Experts of a small language model.
Size: width 384, vocabulary 29361.
Below are experts of layer 7 (counted from 0) of a mixture-of-experts language model. Rows are named router (the router's row for the expert), gate (a neuron's input weights, with its number), up (a neuron's input weights, with its number) and show model dimensions 0-191. Each number is 200 + 30 x the weight over its row's rms, rounded and kept within 0 to 999.
After each expert's rows: a language model's description of what the expert responds to; "mostly gets" lists some tokens that are sent to it at least half of the time. This comes from a sample of Wikipedia text that the model never trained on.

# expert 21
router,245,214,216,207,194,145,254,211,233,223,233,173,188,237,238,196,186,212,206,200,226,194,186,194,160,186,197,235,193,204,191,222,194,184,171,195,223,260,213,142,178,236,158,190,180,208,232,206,190,191,230,196,227,241,220,161,194,181,150,214,189,153,195,196,159,211,253,184,222,208,126,159,129,226,186,193,138,191,224,175,224,224,225,226,255,172,218,246,247,161,220,229,233,187,198,201,250,212,164,190,251,229,186,198,201,211,266,223,167,245,176,181,254,210,246,233,234,212,199,180,231,234,178,220,202,243,210,139,192,253,204,212,213,188,196,169,196,226,206,166,214,260,281,200,274,157,212,192,202,178,204,172,202,186,210,192,226,200,245,214,251,198,218,258,183,186,191,206,199,174,198,246,207,137,213,259,182,134,236,222,198,174,167,163,180,148,212,254,202,215,216,201
gate0,238,229,159,189,170,211,180,156,224,202,180,236,212,195,187,152,223,202,131,171,223,190,190,176,252,172,186,195,224,170,178,216,249,240,222,161,188,239,132,170,216,229,218,188,207,158,205,210,189,176,190,183,247,205,190,180,189,165,194,181,191,155,249,229,145,176,180,208,188,158,193,189,196,211,247,199,157,257,147,189,258,170,192,163,185,199,229,224,194,177,167,212,171,204,218,191,199,210,212,227,189,179,245,163,183,213,229,155,244,161,163,269,223,207,244,208,209,222,214,169,166,153,150,210,196,208,235,216,128,206,221,217,200,199,176,160,156,191,231,206,201,239,198,262,155,153,194,165,246,171,191,178,201,269,186,203,221,224,257,214,180,233,193,163,208,154,213,215,190,255,213,199,208,185,190,248,180,248,138,236,198,159,180,189,198,166,178,171,203,155,198,147
up0,189,201,224,231,230,173,195,166,146,214,199,152,228,173,238,169,208,168,187,151,207,177,210,181,187,178,189,194,193,210,156,234,196,192,194,217,201,189,201,256,196,138,244,184,190,183,164,162,234,205,194,135,211,295,212,209,224,223,194,177,256,191,172,166,270,201,155,170,208,228,200,178,184,242,198,169,163,235,142,196,163,218,163,198,236,147,206,227,224,208,222,150,209,211,214,201,225,201,176,236,239,189,205,223,176,252,239,247,199,194,193,178,255,201,212,205,180,260,194,174,212,255,145,255,172,169,140,178,187,260,192,190,201,225,166,213,175,212,159,181,263,159,218,144,211,202,194,234,261,196,200,179,176,204,187,153,179,250,270,179,197,186,192,173,209,233,221,209,184,229,253,190,193,215,159,213,240,215,196,213,219,197,220,225,175,196,171,196,182,222,201,219
It responds to: Clause connectors and colons. Colons in titles, verse references and ratios, plus sentence-linking words such as because, when, that, stating, and commas after introductory phrases.
mostly gets: " because", " when", " When", " titled", " where", " While"

# expert 1
router,179,169,155,186,219,163,204,175,164,168,178,176,206,184,230,205,182,226,143,180,167,219,170,211,153,192,187,170,239,245,221,206,204,196,220,181,250,232,229,213,184,171,195,141,192,184,191,204,184,173,197,221,232,258,192,195,188,230,176,191,174,241,215,213,208,225,266,210,223,214,235,221,204,232,244,185,248,198,216,208,132,216,254,195,239,207,221,222,235,196,164,208,230,207,164,171,207,235,216,199,240,195,162,170,231,156,164,226,147,178,153,138,213,190,201,206,235,128,222,164,267,160,165,221,192,217,193,196,211,231,163,197,191,189,138,155,196,140,184,222,195,195,172,216,198,188,220,230,210,198,224,201,236,191,148,255,218,181,202,235,221,177,195,180,195,180,140,229,172,181,252,202,188,184,237,238,224,170,205,200,208,205,205,221,244,194,237,210,168,262,204,202
gate5,179,174,205,152,213,196,225,185,138,216,190,213,212,157,256,205,211,180,215,223,193,223,165,228,212,188,182,188,176,200,199,221,187,174,127,180,230,176,145,268,214,232,201,162,207,192,197,175,133,212,138,192,183,183,203,183,234,210,180,156,205,154,185,255,233,189,129,182,119,174,227,141,158,172,177,216,211,170,185,178,165,204,212,165,187,201,147,157,201,181,181,206,235,187,183,200,183,190,212,193,199,225,183,187,187,168,147,206,256,177,205,246,227,264,130,213,208,212,205,209,203,253,189,209,241,248,204,224,189,197,229,217,189,213,220,183,227,272,161,189,246,203,188,212,163,202,202,225,262,192,235,235,117,212,224,195,219,228,192,223,265,140,239,187,220,207,170,179,220,211,206,196,210,265,122,181,179,183,184,177,205,190,242,234,235,185,184,228,276,230,223,195
up5,229,191,206,191,253,229,203,204,234,237,272,225,260,227,152,202,226,158,182,251,204,206,181,233,209,202,197,202,183,219,169,227,188,220,225,176,199,247,239,176,196,159,223,188,219,148,187,177,230,189,163,224,221,183,189,195,187,205,218,213,189,228,179,230,175,181,215,198,192,185,238,206,203,244,164,197,224,238,204,248,150,197,183,246,237,188,168,244,216,177,195,174,162,169,233,163,186,187,218,180,236,143,200,192,232,172,202,225,239,174,236,202,228,213,196,182,215,214,163,200,254,173,226,214,199,216,229,214,191,234,196,118,199,248,231,215,202,222,184,217,178,211,169,215,246,174,169,227,150,184,177,201,146,225,184,175,134,212,223,183,173,208,206,187,194,171,187,204,201,184,207,230,126,190,239,223,226,280,227,224,147,232,196,171,220,184,173,224,199,243,252,177
It responds to: Romance-language name particles. Particles and word pieces in Spanish, Portuguese, Italian, French and Arabic names and titles, such as de, la, San, São, del.
mostly gets: " de", " Los", " Santa", " da", " la", " di"

# expert 2
router,148,194,218,208,181,239,210,139,177,243,152,210,172,207,211,191,198,206,222,186,162,183,219,175,229,177,155,188,201,202,205,187,223,132,249,182,214,249,186,244,258,147,187,271,175,245,212,175,186,221,187,209,217,194,223,203,209,204,140,205,172,193,222,229,186,171,244,196,218,180,233,226,201,186,185,248,151,214,233,186,164,199,199,184,196,173,212,244,212,208,170,220,224,265,146,157,230,195,154,192,181,166,196,198,193,235,183,240,182,169,244,174,200,242,234,214,233,176,225,237,189,162,222,219,178,189,177,250,242,158,170,173,142,134,168,234,211,250,206,169,171,215,215,181,159,176,204,197,236,201,194,212,185,218,235,173,180,162,203,138,223,236,209,256,245,195,219,199,223,227,210,193,241,192,211,167,226,204,219,252,242,175,223,177,190,227,189,143,126,242,213,185
gate5,249,220,239,228,185,202,216,150,233,197,168,269,213,228,170,193,137,201,158,222,177,174,225,193,152,223,190,174,187,203,194,204,181,272,147,215,185,205,192,181,142,187,231,228,183,197,235,217,195,212,232,214,193,206,224,202,172,268,243,249,171,262,222,180,239,199,233,123,223,229,218,223,206,240,130,262,195,175,235,229,132,219,136,215,187,200,201,207,213,179,181,181,184,208,260,224,189,160,193,213,212,179,223,182,170,143,221,197,284,243,238,213,185,213,220,185,195,231,219,174,180,218,246,213,213,182,229,188,246,263,142,177,217,204,204,193,244,206,184,197,160,229,223,203,216,208,212,217,225,210,205,206,225,201,209,180,245,181,174,222,198,187,220,215,177,201,169,181,245,195,183,223,159,177,216,194,199,206,169,194,213,144,149,242,187,228,261,172,245,224,176,231
up5,149,200,223,248,234,228,210,166,154,201,181,241,173,219,228,167,269,221,210,172,148,233,194,167,172,172,156,192,149,178,189,232,216,208,220,174,147,215,174,256,183,189,205,230,181,179,223,248,209,156,217,256,196,187,281,191,227,192,232,179,165,188,156,187,229,184,181,188,220,190,195,197,157,223,187,139,254,164,173,208,172,195,166,222,179,169,202,226,147,181,205,195,231,170,215,167,204,213,217,227,203,185,186,214,220,206,262,220,201,234,234,186,194,216,224,176,186,184,225,230,189,210,206,196,187,160,237,168,207,208,196,175,232,199,205,163,147,159,185,144,193,235,230,203,229,204,172,192,225,193,178,212,202,216,213,181,222,237,273,216,182,179,218,190,185,161,229,196,212,172,187,209,216,204,143,253,230,203,209,237,215,239,214,185,240,207,208,203,233,178,245,217
It responds to: List item dashes. Line-initial hyphens starting list or infobox items (- Genre:, - Kingdom:), plus See also, hyphens in scores and year prefixes.
mostly gets: "See", "″W", "-", " Genre", " Clade", " Elevation"

# expert 12
router,237,229,214,207,214,146,212,189,200,172,196,238,207,155,194,214,149,218,204,203,228,258,254,169,180,236,248,248,162,228,248,197,244,154,167,226,249,176,225,149,158,193,226,238,229,163,225,227,218,190,234,186,200,175,155,221,224,133,211,191,188,177,205,193,200,193,208,203,217,199,203,172,192,203,167,177,246,205,235,162,198,141,149,233,162,166,224,197,180,198,213,165,179,181,170,237,229,186,198,251,195,191,171,215,239,221,203,212,153,135,177,203,199,180,174,200,252,221,225,165,199,173,199,188,214,176,208,168,213,209,185,203,195,216,202,214,204,167,176,256,223,177,217,140,163,189,150,157,239,195,199,249,210,223,198,210,205,167,161,137,228,242,212,218,244,140,166,234,191,186,202,184,213,182,275,212,169,204,201,186,237,186,197,207,162,239,137,168,225,197,279,188
gate0,213,253,216,230,224,189,184,189,225,197,194,222,138,266,158,182,155,223,194,163,179,216,217,202,145,171,170,225,172,249,210,208,210,248,250,197,161,243,180,241,196,239,185,202,184,186,232,234,213,224,225,186,234,210,175,175,203,208,221,224,193,188,162,153,280,162,208,204,211,252,210,263,194,199,200,128,170,184,154,217,180,167,217,190,229,194,180,190,215,185,228,200,193,170,246,181,172,209,164,179,168,185,201,165,214,263,201,194,223,208,229,163,177,176,159,185,170,204,204,167,165,204,134,197,187,214,228,216,191,228,178,184,235,191,190,226,197,236,221,225,151,238,212,199,180,199,180,166,148,167,127,210,175,200,193,165,190,184,241,229,206,164,242,157,153,244,216,244,165,175,200,163,208,189,203,223,143,230,182,187,142,220,194,223,188,199,217,178,206,204,201,226
up0,164,192,245,206,221,223,226,170,193,178,145,220,240,239,176,167,207,194,183,180,190,240,242,185,159,212,192,208,182,191,204,195,198,222,227,183,181,169,178,140,177,184,289,138,261,237,213,274,205,290,214,216,242,158,188,169,190,170,267,211,212,204,192,119,193,197,202,173,218,250,228,177,217,206,170,173,178,152,121,232,152,199,224,185,184,219,181,154,192,164,179,228,220,210,185,149,196,204,231,243,172,200,175,197,205,255,191,186,194,204,161,166,118,188,160,256,186,192,198,226,154,219,202,138,203,187,174,188,206,201,217,193,163,143,213,218,250,181,249,237,188,235,240,172,208,171,186,217,165,198,160,229,187,212,219,154,164,178,198,179,172,167,238,266,201,212,201,197,215,213,181,159,233,206,199,192,236,161,174,187,148,195,233,234,175,232,190,242,249,192,197,162
It responds to: Buildings and locations. Verbs and nouns describing buildings and places, such as is, located, built, constructed, tower, roof, walls, stands, contains.
mostly gets: " building", " tower", " constructed", " roof", " located", " buried"

# expert 9
router,210,210,166,204,212,238,174,173,180,170,241,189,185,230,202,213,195,196,220,217,274,211,239,194,168,160,192,192,195,161,223,230,180,227,231,235,228,211,211,178,154,227,217,219,242,245,184,218,156,262,183,213,181,162,218,240,237,189,282,233,225,239,214,246,174,234,203,203,202,228,205,208,215,182,125,221,215,180,210,205,258,171,182,208,182,229,208,169,160,172,215,165,152,163,197,164,193,120,173,219,135,204,222,206,220,207,194,179,189,179,226,180,130,195,178,214,198,191,206,207,227,186,223,252,228,192,255,192,216,214,183,206,177,222,178,208,200,184,171,224,142,153,169,212,204,182,154,251,154,251,200,213,186,154,207,206,247,214,243,251,161,215,197,173,184,212,227,213,170,187,209,156,157,193,179,146,185,211,173,196,247,205,184,231,192,158,211,202,207,189,211,214
gate0,162,171,199,229,204,217,231,204,175,217,180,232,184,152,208,217,147,195,215,232,183,204,150,198,193,216,209,227,162,223,180,186,205,184,208,176,148,195,195,200,162,231,187,172,229,167,246,197,151,183,225,204,204,219,99,254,213,177,211,199,205,232,187,163,212,227,198,214,172,250,262,213,196,184,178,242,127,266,197,155,219,235,138,206,199,201,178,179,191,195,192,229,198,138,192,231,210,180,215,186,196,184,239,251,165,237,149,202,192,245,181,229,197,176,155,230,201,170,263,229,197,128,226,205,147,157,197,185,127,227,179,262,242,215,175,176,180,215,165,202,184,248,180,218,210,231,175,207,213,152,213,203,166,178,169,170,227,246,195,207,175,153,221,165,185,250,173,163,183,201,162,160,207,221,166,233,208,214,203,224,172,181,183,230,230,203,225,155,203,164,282,197
up0,187,207,190,154,192,258,216,159,269,243,216,154,234,204,205,188,234,140,221,220,105,189,195,164,204,188,230,218,232,192,184,153,238,265,163,150,188,171,254,256,175,166,144,187,188,168,220,225,159,224,207,165,195,195,232,186,150,190,222,115,214,169,224,188,185,248,272,168,198,160,203,216,160,206,245,203,231,211,145,215,215,185,218,192,236,202,155,191,205,187,178,166,164,160,183,195,177,216,190,253,217,228,206,152,187,224,267,217,205,204,274,200,239,245,200,189,189,275,167,198,238,207,188,157,241,231,198,242,184,214,217,143,224,171,205,213,181,186,218,204,240,213,186,187,216,241,188,179,188,193,186,196,222,189,218,225,173,168,188,204,225,178,143,221,189,161,175,258,201,199,208,165,271,224,219,238,213,212,210,201,185,190,234,182,167,241,182,195,221,226,212,229
It responds to: Sports career vocabulary. Sports words in athlete biographies and stat tables, such as played, football, footballer, League, scored, Apps, Goals.
mostly gets: " football", " Apps", " footballer", " basketball", "-yard", " MF"

# expert 17
router,247,221,245,185,238,202,219,198,185,173,193,251,212,143,180,187,213,184,208,178,197,212,173,237,204,192,224,201,181,214,201,201,180,244,161,235,178,146,208,198,178,229,208,219,211,169,179,181,193,132,200,213,245,188,144,174,259,193,218,190,257,220,223,206,169,209,206,173,192,185,251,180,184,197,223,181,177,157,198,197,208,197,138,167,162,165,188,206,186,198,185,163,225,217,179,193,195,219,211,250,218,231,226,224,135,157,178,173,270,223,161,172,163,162,191,211,181,151,174,253,197,186,213,181,195,169,195,174,228,198,180,165,182,186,168,174,197,246,166,154,242,225,182,226,227,224,205,164,130,196,183,239,175,215,225,216,161,226,173,242,150,211,174,192,186,231,153,211,209,242,196,177,153,225,183,166,234,238,178,181,222,172,229,223,220,162,137,180,231,222,201,217
gate0,163,196,226,153,201,187,271,234,217,208,199,194,200,202,153,208,205,177,220,119,258,216,211,119,221,184,212,211,235,183,201,220,212,215,198,258,254,227,167,191,237,235,233,209,169,191,209,169,205,171,223,248,140,205,185,239,189,216,116,205,217,252,185,187,216,186,186,249,255,191,257,172,196,237,174,210,181,152,143,226,250,182,195,173,197,232,188,233,170,165,220,186,187,226,212,235,150,246,239,189,182,206,201,191,204,202,162,231,202,206,208,175,178,156,202,233,199,182,203,219,217,249,148,226,142,218,186,167,248,227,183,203,209,186,251,211,218,234,189,273,211,227,171,218,225,207,206,223,187,121,171,151,145,202,234,208,215,204,210,223,194,171,205,221,177,233,171,217,170,202,215,176,195,171,177,262,170,172,214,220,208,199,210,176,192,223,229,154,195,176,189,143
up0,197,211,223,204,179,210,180,240,206,209,251,203,175,217,215,242,219,225,171,185,183,216,189,162,256,211,256,173,209,205,200,251,272,220,239,186,232,238,189,139,189,148,179,214,252,189,264,218,196,188,196,184,214,235,177,206,190,174,160,166,220,205,120,193,214,254,208,209,217,225,193,209,193,162,184,166,188,238,232,191,158,183,180,175,135,251,185,184,221,195,127,262,230,212,211,200,211,198,211,194,201,184,208,175,184,225,240,228,201,263,171,184,210,199,188,182,261,199,198,215,245,223,194,198,200,254,227,175,222,171,167,180,232,178,202,194,277,182,155,229,163,221,173,216,230,177,247,158,162,204,175,206,218,123,157,200,211,183,159,213,208,211,174,216,190,197,194,237,178,230,232,219,198,213,152,172,175,201,209,214,180,157,141,141,223,191,214,208,298,239,274,213
It responds to: Mid-word Latinate syllables. Inner syllable pieces of technical and medical words, often Latin roots like spect, ject, inhib, trans, as in "incarceration", "intestines".
mostly gets: " spect", "ject", " trans", " inhib", " rel", " alcohol"

# expert 15
router,201,190,209,224,206,186,204,174,214,186,242,195,177,164,206,137,186,199,247,222,199,218,208,208,235,201,206,208,271,214,186,138,188,231,164,159,199,199,176,251,224,196,174,223,221,218,186,201,217,179,202,197,250,167,185,218,231,239,231,233,206,180,160,218,212,265,182,205,180,192,147,197,212,208,174,178,296,159,214,228,201,236,163,161,186,189,181,180,184,235,183,206,168,156,213,227,202,196,202,171,165,159,221,185,154,213,196,223,153,160,206,174,209,199,184,174,210,163,190,214,219,189,245,221,175,208,228,166,187,121,247,195,212,202,216,219,234,191,224,219,205,231,172,203,206,252,118,192,186,202,191,201,256,272,218,173,218,156,144,300,163,189,202,201,206,202,173,164,161,163,215,229,253,216,167,260,156,204,177,160,154,216,198,253,213,224,156,227,169,189,204,223
gate0,256,181,178,197,212,181,211,215,224,150,203,201,198,199,199,211,175,141,149,185,227,208,221,185,198,191,191,182,202,181,231,223,227,269,217,242,180,233,235,201,171,207,125,243,225,272,190,230,186,186,225,245,159,185,168,188,209,235,192,244,176,211,180,225,222,212,177,188,230,270,227,204,208,211,232,163,228,257,185,208,127,177,187,219,206,179,183,208,220,206,175,166,177,187,262,171,180,173,210,284,190,111,226,166,156,176,194,229,219,170,254,237,242,188,237,134,219,228,168,194,156,276,191,239,201,205,213,130,185,180,185,190,220,159,167,199,140,170,188,210,202,172,168,232,204,260,216,201,158,163,164,222,185,204,231,200,185,205,140,196,223,132,163,228,207,210,196,217,236,191,222,240,221,166,279,221,151,176,164,203,193,279,170,200,172,231,236,193,223,135,187,243
up0,207,191,140,206,182,153,194,213,230,237,217,185,170,227,232,203,241,171,185,180,213,163,243,222,168,209,198,176,220,157,237,175,188,219,171,172,189,233,200,261,221,239,149,187,238,210,167,185,229,226,175,198,169,232,191,203,194,246,240,227,153,229,228,153,177,171,197,195,225,183,198,235,235,225,195,278,243,238,198,108,136,231,179,230,208,177,198,208,196,188,185,177,230,207,235,174,220,159,220,222,220,228,170,195,187,279,170,201,226,209,147,212,189,216,195,217,157,219,169,166,192,174,205,158,233,227,175,185,189,193,137,199,194,217,170,182,183,196,200,171,202,233,145,230,257,212,227,188,167,186,221,194,168,219,185,207,192,241,239,219,175,167,190,162,152,111,217,189,161,132,190,210,187,174,201,174,151,186,199,203,215,227,146,238,181,208,142,194,201,158,219,178
It responds to: Military units and foreign fragments. Military unit words such as Air, Army, Regiment, Battalion, plus inner pieces of Scandinavian, Slavic and Turkish names like Skjetten.
mostly gets: " Infantry", " Air", " Battalion", " RAF", " Regiment", "ø"

# expert 3
router,259,239,229,200,229,239,195,164,210,240,199,213,145,174,206,211,206,221,176,230,190,156,179,188,169,194,253,208,224,209,247,253,187,173,213,213,180,240,168,147,221,234,169,196,175,217,199,200,254,166,194,216,150,156,218,226,192,180,248,184,183,215,188,198,171,225,165,254,212,198,167,196,184,252,227,150,183,213,235,201,186,221,259,216,192,242,229,187,206,198,239,228,171,138,194,173,253,219,214,199,158,129,146,205,180,169,179,262,141,182,172,146,195,199,188,169,171,211,219,193,184,160,189,259,183,213,146,200,216,145,219,248,186,194,171,164,201,195,162,221,185,272,182,227,246,216,182,220,221,225,203,180,213,213,235,222,172,189,215,228,223,209,238,197,239,189,208,222,149,144,219,146,160,174,214,264,138,180,265,211,240,154,225,205,233,186,177,217,234,171,207,181
gate0,211,249,181,191,182,152,218,178,280,188,190,232,194,210,155,204,194,230,214,210,152,244,200,227,199,193,242,200,228,240,184,213,242,158,183,216,212,206,200,108,226,208,193,253,203,106,207,187,207,161,197,176,185,207,212,269,171,206,199,230,190,214,195,198,219,177,220,162,155,179,222,237,160,223,191,255,196,194,237,215,146,160,182,93,219,181,188,228,225,216,149,173,195,223,195,221,197,186,183,210,178,217,161,162,198,213,165,179,203,120,192,227,185,187,155,243,208,181,192,229,195,197,219,241,194,166,201,206,194,228,157,176,197,214,175,215,194,205,180,179,214,196,168,228,258,239,235,158,204,220,237,223,228,164,252,159,198,153,207,191,189,193,184,150,214,216,167,228,182,159,212,210,207,231,213,232,219,202,226,182,176,231,208,146,176,209,181,195,210,204,199,196
up0,214,138,229,197,224,255,182,216,158,187,201,202,195,169,247,195,177,205,214,248,228,209,191,233,155,212,203,204,204,156,209,193,175,224,167,172,233,169,204,247,187,205,197,180,179,212,215,193,171,223,243,243,224,190,211,152,189,170,208,225,209,201,179,191,209,219,188,204,240,181,200,168,216,180,205,185,217,212,194,187,187,232,199,244,204,199,187,181,142,184,250,210,171,188,218,218,142,208,199,128,213,217,259,292,242,211,194,200,172,243,177,163,195,260,243,214,251,236,235,141,191,204,172,181,182,212,210,221,173,167,214,171,204,192,174,194,165,183,207,216,228,222,205,223,172,157,160,212,149,196,210,179,195,220,145,210,237,230,218,182,212,227,169,220,167,227,225,194,201,249,195,164,170,220,238,169,217,199,153,193,212,186,215,239,237,203,219,174,169,228,243,234
It responds to: Months and place phrases. Month names in dates and the in or country word closing a location, as in "in western Poland", "6 September", "United Arab Emirates".
mostly gets: " September", " December", " October", " July", " January", " November"

# expert 16
router,218,182,238,163,190,172,210,241,224,218,186,171,243,172,206,199,188,204,264,182,188,189,232,168,158,224,216,182,231,198,159,215,197,158,237,222,268,232,257,144,151,165,218,192,221,198,193,180,224,189,179,236,228,251,147,217,185,196,148,198,150,172,237,203,220,179,203,219,235,211,191,216,239,201,234,214,198,246,229,192,152,240,215,232,183,238,180,227,189,222,240,219,215,167,201,184,242,183,133,178,199,191,211,232,211,163,140,146,126,218,129,242,201,186,171,194,182,217,197,233,213,205,115,150,187,189,249,241,230,297,222,172,239,177,216,159,209,177,217,171,237,210,211,223,240,184,203,152,149,198,206,221,203,219,224,255,205,177,186,166,206,181,223,218,165,149,193,264,226,189,224,201,179,257,169,199,187,176,244,245,175,211,199,151,252,228,193,235,190,191,177,239
gate0,218,214,235,206,211,230,228,123,265,230,169,233,181,196,205,217,241,162,182,156,214,171,200,213,203,209,265,205,199,210,206,191,221,168,171,257,222,197,199,176,194,182,183,200,220,203,191,196,214,242,214,154,174,173,207,205,185,180,177,179,203,213,191,236,241,272,226,194,158,228,130,190,237,188,160,178,235,222,190,229,202,208,186,205,247,215,172,146,208,178,192,213,165,206,222,259,153,215,209,228,178,198,227,179,212,219,160,222,209,231,192,208,182,201,228,199,189,125,193,210,211,165,225,200,205,207,181,152,194,283,198,204,236,205,216,162,221,173,196,237,247,240,182,217,218,252,179,182,165,199,202,199,260,202,199,239,176,203,164,225,133,183,145,171,147,195,187,233,152,168,182,206,233,253,127,210,206,258,222,134,171,271,194,153,195,245,229,203,190,253,128,211
up0,197,205,215,173,246,235,149,256,155,182,224,151,198,183,198,235,177,233,206,206,186,195,261,177,231,218,201,199,225,204,229,129,146,227,211,217,192,228,202,139,224,187,243,220,194,230,217,225,219,184,245,261,170,213,156,153,245,202,176,207,195,214,216,200,180,219,176,180,155,206,194,175,211,190,234,177,235,191,178,174,201,207,166,174,206,180,178,211,204,124,210,223,237,213,138,208,216,157,186,211,223,200,197,180,203,177,185,181,175,218,231,221,231,162,223,199,177,242,150,217,207,234,227,186,253,194,214,225,185,173,224,219,167,205,228,226,179,205,131,148,213,139,219,187,206,205,177,230,196,225,218,137,210,235,183,153,224,211,233,190,253,248,195,175,205,241,175,249,194,209,206,175,166,205,201,224,176,182,184,272,191,233,234,185,186,147,121,156,230,199,241,163
It responds to: Coordinating conjunctions. The words and, or, and list commas joining phrases, especially inside institution names like Industrial and Commercial, Public, Social, Health.
mostly gets: " and", " or", " Nintendo", " Science", " Social", " Health"

# expert 20
router,187,212,163,232,162,166,209,254,164,175,242,208,196,196,214,153,201,199,203,225,203,206,199,206,202,176,148,227,201,215,242,214,176,150,142,122,164,157,218,247,214,211,238,161,197,208,187,155,200,135,263,208,145,179,212,235,228,230,258,184,212,209,225,204,190,228,161,227,221,193,216,179,234,175,185,216,189,161,200,192,183,175,153,183,213,200,183,211,175,238,218,210,238,166,224,198,114,199,256,224,225,245,174,224,210,169,183,184,242,255,165,222,196,165,162,169,215,216,206,204,224,216,185,173,200,220,225,214,173,228,186,205,181,194,142,217,180,233,169,173,214,142,192,223,211,178,196,239,227,186,213,182,197,148,153,206,172,191,271,166,215,185,205,176,168,216,183,156,203,191,159,141,220,237,209,164,216,244,257,159,152,156,222,253,182,205,174,219,165,232,198,251
gate5,190,252,149,210,201,181,207,167,164,216,219,175,186,179,165,183,214,171,201,153,193,227,150,167,202,143,210,189,188,210,195,247,186,204,228,237,185,119,162,209,201,158,226,206,213,139,197,169,249,205,159,177,195,165,221,228,204,206,210,231,229,192,174,246,192,163,222,196,227,189,208,186,177,150,227,234,176,258,234,222,156,201,248,168,190,239,206,200,219,163,219,174,177,223,194,237,211,172,254,210,224,159,190,139,233,200,164,214,204,213,145,215,169,180,193,158,218,175,165,245,178,214,181,243,277,184,181,187,244,165,192,293,194,184,186,181,168,211,165,211,241,199,215,170,226,199,227,113,161,225,248,216,149,206,199,172,167,215,219,216,222,215,219,221,212,195,231,123,198,263,217,215,187,178,224,153,236,247,178,159,224,209,259,183,178,151,187,191,166,183,210,200
up5,219,191,218,171,149,190,215,195,217,150,226,236,176,185,219,155,196,148,176,228,235,221,244,249,242,171,181,207,269,187,226,173,181,200,212,183,194,192,234,193,217,143,182,273,185,243,142,215,217,202,191,225,211,205,180,222,262,135,190,158,156,217,163,195,162,199,243,252,177,187,242,229,201,158,228,191,176,188,183,221,183,262,209,231,197,190,202,219,153,214,222,209,226,198,219,205,151,228,239,215,212,226,160,186,156,227,209,225,241,184,204,217,176,175,209,179,187,170,178,229,167,169,191,189,229,194,190,203,191,151,241,217,191,257,168,269,223,208,182,187,195,160,257,186,223,182,156,242,211,146,193,189,212,213,162,186,177,209,209,234,243,234,157,146,229,201,203,176,190,237,215,180,212,215,198,186,221,240,166,181,223,233,195,201,196,235,180,168,202,214,251,260
It responds to: Surname pieces. Surnames and their word pieces following first names, such as Mc, Jones, Smith, Di'B'enedetto, Ed'berg', Pesc.
mostly gets: " Mc", " Jones", " Moore", " Roberts", " Smith", " Edwards"

# expert 14
router,184,169,112,263,156,164,241,198,221,199,197,199,165,236,181,170,160,225,175,191,241,224,186,201,182,213,192,252,184,228,209,223,204,216,201,173,236,157,245,224,231,270,160,166,230,195,189,160,156,181,236,174,154,205,169,241,193,244,187,175,174,224,181,189,173,217,170,188,226,200,146,165,229,156,209,186,154,172,177,203,244,241,207,181,151,260,227,177,189,208,155,171,217,174,181,164,183,213,259,190,211,224,270,220,261,242,165,206,182,218,190,198,248,205,191,142,166,260,223,169,147,172,216,190,233,240,232,205,173,202,203,211,193,167,129,190,209,199,204,216,205,162,214,209,196,162,187,215,255,238,161,124,189,168,172,214,168,240,183,234,188,194,211,142,203,170,177,242,219,232,221,173,218,222,141,168,255,188,207,236,171,239,191,246,201,184,191,201,179,183,193,247
gate5,181,201,133,200,177,164,169,197,215,226,208,281,172,235,220,227,177,229,159,231,219,253,199,245,203,168,201,208,228,178,218,183,233,179,188,202,185,181,128,267,227,215,153,193,204,201,174,181,163,232,233,203,192,216,178,247,187,179,220,164,230,206,195,244,229,153,192,189,227,232,186,148,227,215,133,159,186,193,237,189,185,214,222,172,226,205,166,195,240,161,202,244,199,185,213,163,203,225,171,172,209,151,198,155,165,202,174,183,159,218,177,196,174,188,179,163,172,151,198,162,250,166,157,192,156,175,189,195,252,221,236,183,203,224,203,248,141,234,223,206,183,206,201,246,226,207,219,194,201,229,166,211,179,239,171,157,156,231,217,201,226,203,207,185,316,150,241,194,198,186,223,246,181,173,171,202,132,229,197,204,209,206,178,292,179,156,215,181,220,229,178,246
up5,170,222,166,218,183,139,248,186,252,197,168,182,163,241,170,198,182,229,157,228,259,192,175,181,185,226,175,158,194,183,215,162,224,192,202,143,169,188,127,208,173,212,146,212,222,228,219,188,162,211,209,217,192,203,192,242,162,192,193,192,244,189,158,210,199,201,183,186,181,167,232,214,270,225,206,183,227,248,199,226,187,221,223,180,203,178,174,192,203,196,178,199,236,209,207,201,173,179,183,218,226,232,206,260,227,207,200,192,232,209,210,172,149,197,239,197,200,133,154,211,261,176,177,241,233,164,244,178,243,178,209,221,213,194,194,181,174,180,235,198,215,194,214,184,202,237,144,181,122,255,168,162,252,200,214,208,203,225,163,218,198,183,206,198,184,138,162,244,223,224,228,204,237,133,232,203,171,229,181,174,172,188,122,161,222,211,200,189,191,147,270,210
It responds to: Given names. First names and initials in lists, tables and prose, such as John, Robert, Mike, Nancy, J. before surnames.
mostly gets: " Robert", " Mike", " Nancy", " Kevin", " Steve", " Richard"